Below are experts of layer 2 (counted from 0) of a mixture-of-experts language model. Rows are named router (the router's row for the expert), gate (a neuron's input weights, with its number), up (a neuron's input weights, with its number), down (a neuron's output weights, with its number) and show model dimensions 384-447. Each number is 500 + 50 x the weight over its row's rms, rounded and kept within 0 to 999. Numbers have three digits each.
Before each expert's rows: a language model's description of what the expert responds to. This comes from a sample of Wikipedia text that the model never trained on.

# expert 51
What it handles: Song-title and name pieces. Pronoun-like capitalized title words such as I, You, Me, Love, and mid-word fragments of names like Deewane, McNeely.
router:461496474475497474504518438426443577491541488457463479420550525485464422509514517543575542555494584490489492518503523529613531473499498447554514410560548519477581374571496401521427533476564419
gate0:467545541483503540470457522501463503568557486441497501454532492518466488429500474445541526455537540539543500489505454604487439423488450492498479497555515534598495506463402465529537477452466412
up0:511504444509483500475537512515430429626574549410532548496610549469539493427469495565453568446528558489447539436534429525548427425471480474474480508464572505518484512439450450480519398500445476
down0:585474554597481564541497546489458448482428544519470480574505477445433483491530536525475474518480502501557470628455469563449499474518431461575556415526497466476465532503434494544470507473455553
gate1:568627478523453492565482428435524496363506480524486598474416515522410464522464541515572506491511516428505580557502441437503516519489409550521487516483585433470531530367525422487454586532494515
up1:493434521459513516459467550522559533559540510487494395505504497511588475468502521572500452502476531534479444496453473501542488561562468454440420538478409539590476443625514525505515387544451478
down1:517435416515442525521494502485523518459405523520536593573457433577501455537470554503515494493509497546519595529521506431451514561446454485527411516441464401570418497486556499458481530577414403
gate2:455432494474539537454610505535522438448464474451487492533432515562422592509493487570447493397465581550489559417454564582645560471551476509526420487488546509518468522598462436470442438486501474
up2:477642583568602568499608599483457600594550577496537549459505479604332438476462511425538465558485431559507503639527577522468389468542543443463484521535530516413525524464485549515504505445513480
down2:454533446518434484554484501505424544442468569571450477557515527495496480523483416434599451474559500369507405469444543495485459398500458487453517546517608491450525539545474556439470480535545457
gate3:459497508514441494394541520476495576573481441494507433414487572365402529402510485480539494522482472483582407438459494495453560567502456481537422508524561524517538540382448494459520503512469532
up3:478496499530545525499547466565512448439492552461484510563499478558550448495531550603536524448518499514441448499419470521605473508485471571517511501474503529481479418568602502520464479574505467
down3:492553488524423472464513500513502533538562504511598458502480493494590435536485510565586515516528462422491516499453503508526474505470366491562472574517530503542498472546488547495464477415563531
gate4:444451488439506491494568539454413482525524481474573517493542527546512477462524509460500492464466472446437601499484483546495406508441542486402458453499486445437531486520463535483516488555566490
up4:458496496518489534499418545523491409530441503490527539643542545532525460483468551546462404497532460552490554458472475440497523506501406507534547538510414557498430449489535532524536489458496554
down4:524507525462450453522473480579479472514495448483530464522484583547468382581574556493466499430507529481487452551515463471455456505529520455416466557440505520543532521519468515494454567472389542
gate5:494582610517470542499571493578442506440502507419538506428526410447462491550551417532518498601544554442485371483458554506465467515526414452598544506539538475537545443545501520504486505424546545
up5:482479401397536492500425506469481546545481446596450501581519512592588392442485547626465482445490521460471530496484476472487471491493553523439486464529533606523407543465427487527495519438448490
down5:575527557453496471437625400557479598455525476448468431421462405618487508502441456512520538544470479408502450473424465578495509480511515501537494496445532447446588483593508535533519481554544425
gate6:523466536477509548430584514492537501447517461473532469515538491516488546533518501546517526434519515441443447478539514503592503541476510513544557451405597534455469381556471478512506467470469528
up6:563426417491531467599502530536538577450470496531406529535462545535604480440452448363454489575452587499489483526572503427538531498403538409537556480493513535512500524586486513499491498464470546
down6:575483480491510462530549536535569497549489532487539554557494494479462425398500533482531450546488587522518502531535409476502506562496488536514459504487475545519496437512511474424596508475543546
gate7:594356511428528444465427511434506563569522516483512504576472448524513489593513538502487613580514481486533529532524540540509484476490536504485493415440698454504550538437453482541474517476511548
up7:493524462580571481489574570475515421578384493582501577412528512405503497456488418483544462489494534532490492493454516492452457530396430531461546550550373448487448474428512535483519557588532504
down7:453528453570507485477463438519449530553469454495478562465575495493595550603487442490487565490521528425549430531536548482475487556473576394465484478509506453508346516504520516435566526420474522
gate8:567526484472568570531519567431501488574485541513537500479492542481545483520499563513568420497491502527478465434495433487497536523511573502634494491519519435474452447482493429567455393538435561
up8:603520568546586553555528485442495440547501475470436518438523555433486481478522512431619447474576507577532471503508430478471533551532537465586505518502533443449491490549511520605522384556452475
down8:643474607511467477469390517538422525486382577454563392432475508592601573415498460519465449424481493511488564499393524459436559536549557566540470486557584477500487478479413479538503407464537480
gate9:414595495565416517535511585621518460479591509453498563475494505457504439494479445503547485499435557479509508497514423478466500457517418404508436469510549498493506570484474498518469475511465523
up9:531722548576538426545530535431488471541515512521439572531501530538453498531472459482533395495483533558511514476528463403460520437535466413519490482507494543421578529546459487551572504554465502
down9:506506495456579592482515533474523557578492467451373443471495542473499466558426490444526429480537421513572490559533470546455469458445518504474563472472555563489436554487496560508403545492500454
gate10:437447460497496423451517524539557483488446564510515442456524558524445436485514460508552417531482522539513472385426488469532477528446429524612478464533447493570489428603546416424489512474586587
up10:559530529621515490568533473475504488476532469511544486576485478518474465515482481476570480537515460477536539524543553505493419452540533398463504486457494455498481572483421620470441435478478503
down10:531528507469502471502489500514484585546539479514566507528554516522489552529502320475617509455477512539512476474447548379505443502459467478500534485572540405441506558581563539438503524460480496
gate11:406377450609544548486568480534495496385473505469475500517472489504384515519419503475487548498427560430528518524564521527538509422590503460523492496560587410471492515498458504530559499491559519
up11:587546521466481463407464463517486418506477478517534593457519520512444537478544510462444533389496375497457423483634498446570474518456483471507388499436521489488484510479457511510418471521497582
down11:500505550499433538556508410584515506497525525475488422504431521596510490495570510543561542448502494503433345545458569427503524514523437417424432450546458475451513511608470456479495549518578474
gate12:481527512495424521467460484497548529615525507484457505536586574445537409420462516528547440558432514503501482599499486583499614578502461518487467462511395553515427475508544510538471566625544486
up12:568409513462567530418543513421537493384526501568606565496519470633483499534466517461498595457519454522428580451551539519688442467558438494548545473437529482499522555539461507532546452465458515
down12:526513461474483532433503423483482547440471439612573448490441470483358530503582509605473515491519571396489491506390498547509440465480525503457526518447424484490451579512477446522437453544434496
gate13:473471473455475521502490524521514446462547455429551458497491409428584544455472537478501541412490504511497535505403523426359451456477556432545493564513511523633427465505455449474494567493581435
up13:519570604496561558488520444473486563450453475556557467482566435488473424477440505458456525580536529558476474368536502480407478541541378439557536495513460584503530606407463505442551527494531464
down13:404557475497566506530465444452541587505438453455463467471485475572488534552501435453445577477479481555430510572404469531446535561536495520533517549566462530567503462477415471530443606494537515
gate14:519509456487574492550505476546515567460527540446556598488541416539610492547577482512467522500524517421479553547499465510521490474566487427513336486435609536390533525444458471528515546536537468
up14:529538536534478501434590560471499572447562428470452508518514472466459484544371506442509560467530455528489504484526510495508564474510499482535533512538415554455519429472518573517474499450555513
down14:491373556616501511502529439544458424519523446545514521447550585530581586524547451512475521566486469566526413454594457416554500426538406554492473598442448519495487514448512474545445497442522407
gate15:475463494492499448526522547407501525495529561518487428459512472431456515460504425524499502416529581487519418474561477566497502553553538523520472496489534524475479450541499530523465472497502426
up15:485528441396565484505482549474498549490586480481522482459451486442549495515555515478484500533540618443483470445584405560560535484555483445448516501467488497434539329521493475521549488516423404
down15:523518648527492482613515564456583454489490487436468486533534471505457412404516517541524538475533534477443568473618432495494465531516479541390484530476568553522454415534555447509577562502513532
gate16:420496528507460543465565530485503442507517502581454491452462510475495536494415423503601438583469477519541491487500487441468507421445472640437603432569531540480590496583616419463422416478536557
up16:567601486477484472498465415506434508511438458425526480616555536561434541579458494464398510476469491468456496482486548468475540572474490438479473561484494452536384472385449536493493577553571419
down16:497483448454525525471553505445519421541507482566546436519470455481504439497482522420574430505496454604451460343511573488487495578476473587544531480510553570586496546436458449392449515558565522
gate17:588528457480510482512431472425476493492509472511427492529399464600490443476458461550564572430536544504481532403459521508502551410472540447655470469552512505590498537550549499484453509424490482
up17:566569467496538439511425497493605447496440499488525483521517537482533467429489474572496575448530439520491466478538467572440579476466541472548487489449527537483473476535511490547529515399455458
down17:459566477524539524468541547468536538441445604644408494507590480527519537441439469467510492431584480504502458503523531450441363524415531552468515561537463455497480529494509535482556506528545561
gate18:482494585497452544505567518511476523523468575568577462442469551435521480451499445581544522610545480553531517547480509575552504541552477515522504504517413561534479516446427497540360628505561458
up18:508442391456560537448476441515486421467513496416452513486488395514566533520473614485514499501514587510411514504518566582479409512531540458494429485458520411462512490500567559486572497541509483
down18:535482581471590473514403513473476493423486559563448585482487460586465518554579406525545468397509489528476545499438513490470486539604460503545541411449556432445530529527483542553455460520583524
gate19:440520360579499489510506469440564500464433540354546540408441492468505424491597462490511460519471563483439549519521487553522372534633460580565587454411563443420520517508471472564445521518377409
up19:449448554555515543462533522596451551495451510498466446512502391521490509456411544438417555446536474491553522476585430450462534482438641314485507527499503518536454521529482477458510528455515459
down19:483489517527509475596594487599516616416462457483491439530595471448536518604508504448497525502562525556501435509497555489544590532406555490529601501519527494521503480518509470407427424487521530
gate20:555600548484509426505523468531521505539457507448587482446434519528433480616477546580562602496478537506483525455539532533513492533499555607531534473574378496487554434474445536533492480506465430
up20:519616562567485470599457482413437501458508527445559443419529487497469527557544510522605516420493575499571552422524543548504501480499490535510480495548382506511598454438423478528493515617464464
down20:493509501481487516449523410504488536459494511431630461507516416526553557490567471558476529481449509484503418457461494584571439546549396431461587522477518538338572565434506428459497495510498515
gate21:518483425461420509518400503407440508472457479557462532399566568448560467470533536474478563514476618467517502520432444382519497465458513485434526483540528454452532449466475473474526590587477508
up21:494430388457485516532434517514511431450488535467542424498544490391535503569511471519452504442517379560416541420528508558506472463463411445442470486594526545449529519451418514585517421505519397
down21:618449538490546458504520486568492453511402504478579506548560491547503451562502504503512542412512498547577501422542562501492381411504424450431525458498414440488484463489497557470553595454460490
gate22:477499466474512446546479463466449472457559531427450488478426604461452514582492480524514497424477469529561469517440502444470491454415532427504500469555574481455640566464532513473476463421562576
up22:471427636488481634436549497512493577577440463625411489494587472483470558474402474542442538521548488484460574534495487455465496532575456531501425441478512525469424519446470495540571470493558549
down22:515462509481436544455517541496514433529572475442427491485543465504452442486546470496500570498457500475515454466433491531505482468473417453653511519491478434485499477535499531556530401486460573
gate23:507532455527522470489499503443411539411507531442472498555579481498503445564510472495453597511503448526471491480543463452558429532535519530531516471477559459601535509497528495531490544550528430
up23:406494516519531465436499611492527425531488486566523494433423511472545506486446381366493457518539530419521609461509495491389459436542546486464436510498492482447391480486477487412538396471496446
down23:557465577605471460517516544396563530457477501548426464455469623569513527495485476508606566504509553494476523482452411561464523552418563407491515462549516521485515479509537509377574433510532484
gate24:469570416529516463505474512477375401499526474459522490465570470501483430513550517579532441496479558454524503501541479533512461453551513384504523504594546438498462489440421466450414508500448473
up24:505458465535504498527544566535538504520503538519468522551527461449525557538440589482497576473487494528555541572527496483440444529439461570540508458516591440465407547499548550604621605500536530
down24:590514518511530533523519631542548502506467555473524447488563431395583472510501509503514505482447415449512460597520435427551419502532522577494487524509444491516435502413572536542559450498552533
gate25:451522533431507520467527595431500551576599550529524470558523521475408481456500518532526449532553353573511513430526478407465469549507411580574450481576460501566545511514568477487462426578445517
up25:466478522580434497506469464542523445404506565551435503561565465530397566506580547441509581437490524536639524533518559460535451527478454453484458517427544426466499561458318594515501542512508535
down25:511544558479500495504534526481557596361490580498487552504539533490516501497572514456426479486526528463526550512476534574499497501454517515539496548388458550485458488507441484549419448503507462
gate26:485470489522523501499644419532490488478495554488455540350514635440539471540479492481512626508492497510409469494475518450501530441449416465521480468520382474463548536525524389499519584597540559
up26:450562508448518532523524532492492425500563509477471523517506494603466499521494501514447511466452481471439594540514506504518484509543500499485513465576618582459493494505412474529586339438529509
down26:545473514474508464513487654437451454537537483488476548516459577479446552535482484508484522501627434519577566479493414453473454451426508526474444437588479525572436546428495422370450470522437495
gate27:554429526530571508468525482508449507603598493516517435521487543515530477500545595570543503453397627501556549458554584529565559458494545519514507469514521505496480503646440449522492425486556500
up27:504497480476527501500626516530436439438503445535462613480532488484463495568499448552446433507476504472467531442418404530521576503551443601591435552526503438515487562354454495516462574539353523
down27:479555556480668543493538439500519553491441493532452490531529635455510501529485470503401432482511581466553446515555530583576528466448472529497492538522451470568446462341485425449517529454491535
gate28:439528494388432511478512537503530476530464535480491472401424491455458432361529578526561547473495477452454496482455515630503562435513574549535529465463627466454504537494432496473425499502465415
up28:467521445486455502537569509480597509464533489373379424426489541455455504529518381578503544506530446537506525631496445553569505472548453505527520547582511485474499481510453502510539464492603480
down28:471408556496495542488460518553530526567475570499485522560597414505417498490481464416450483398476501529622496564534518533506433508479502462500483448480545492666546519553488520475517447504476541
gate29:418569452374513501510556562503504514480493457446435480537488458601476464526449597531534572536497460536475403569519496553549512549448484512495481440544634513584513563456460476537487565474605460
up29:467563472428527431560563425473510409469513498572472437501530520561476521503479524605500509480476485525465472533542501509520490460411456499507519454488494500542560563565490544576522514463593430
down29:546462523338426526567541518574545395561471430519580394512431444491459489450448508534487482489450592553437417404582491602590509590514538483474512499522487553472458460474551548546513539476585449
gate30:522425485471512525500508494470462456500521508509479453476484425576576469500493592558552580450542475578533534521511562533570400530529599536540491442511429543424541497525506497412504493521440528
up30:411444478524522484492532522506457477531509520480497520518498435486499524509492527598530426516578468579475517574498478476523438543493628452523518539549470519554540482498463553464522521524501374
down30:541516543459525364527431460448528524564559566589504516455501515491515497473476447480399590470506590481556551464388502471513482519526461481472500564489494452489429492487505425546492471456533542
gate31:516431563527499415531441507530540553477577441554453536486551442520534466483415520432456532540437629497469493449514499608504476432453446503488525497453500520495528382571556540530493479533554411
up31:514511506484519510568451500507494508502554467507528514532504467490503547564502549421501567588489525518429507413512496577459497420477451490487516506548477452489508368503587564537494543581498449
down31:509439455578563433463537580481521441584494488449450579476527538451512439544610501458491491401505593428554512597531459401520526499527538428442410534482510531425468400506449409573461482428480431
gate32:478459570465440446591470472502499512497435496507483429583587544437545432478488522585430508504435539555539534527492541514549563458518521433431547556522558495566506502512408453581470504510461464
up32:550484436504523549462497545549533535513573562391538535545400444549521542580561415486490534492541574444404561493502539487450532454552505487526500578433393487480446543416521528417502454477495447
down32:557557524356546467563467485489601556518530537458508448525467452492571539414486564509547384511446500476536524519507505579546537505481551441458461533501400451455469571466529545502402473541464470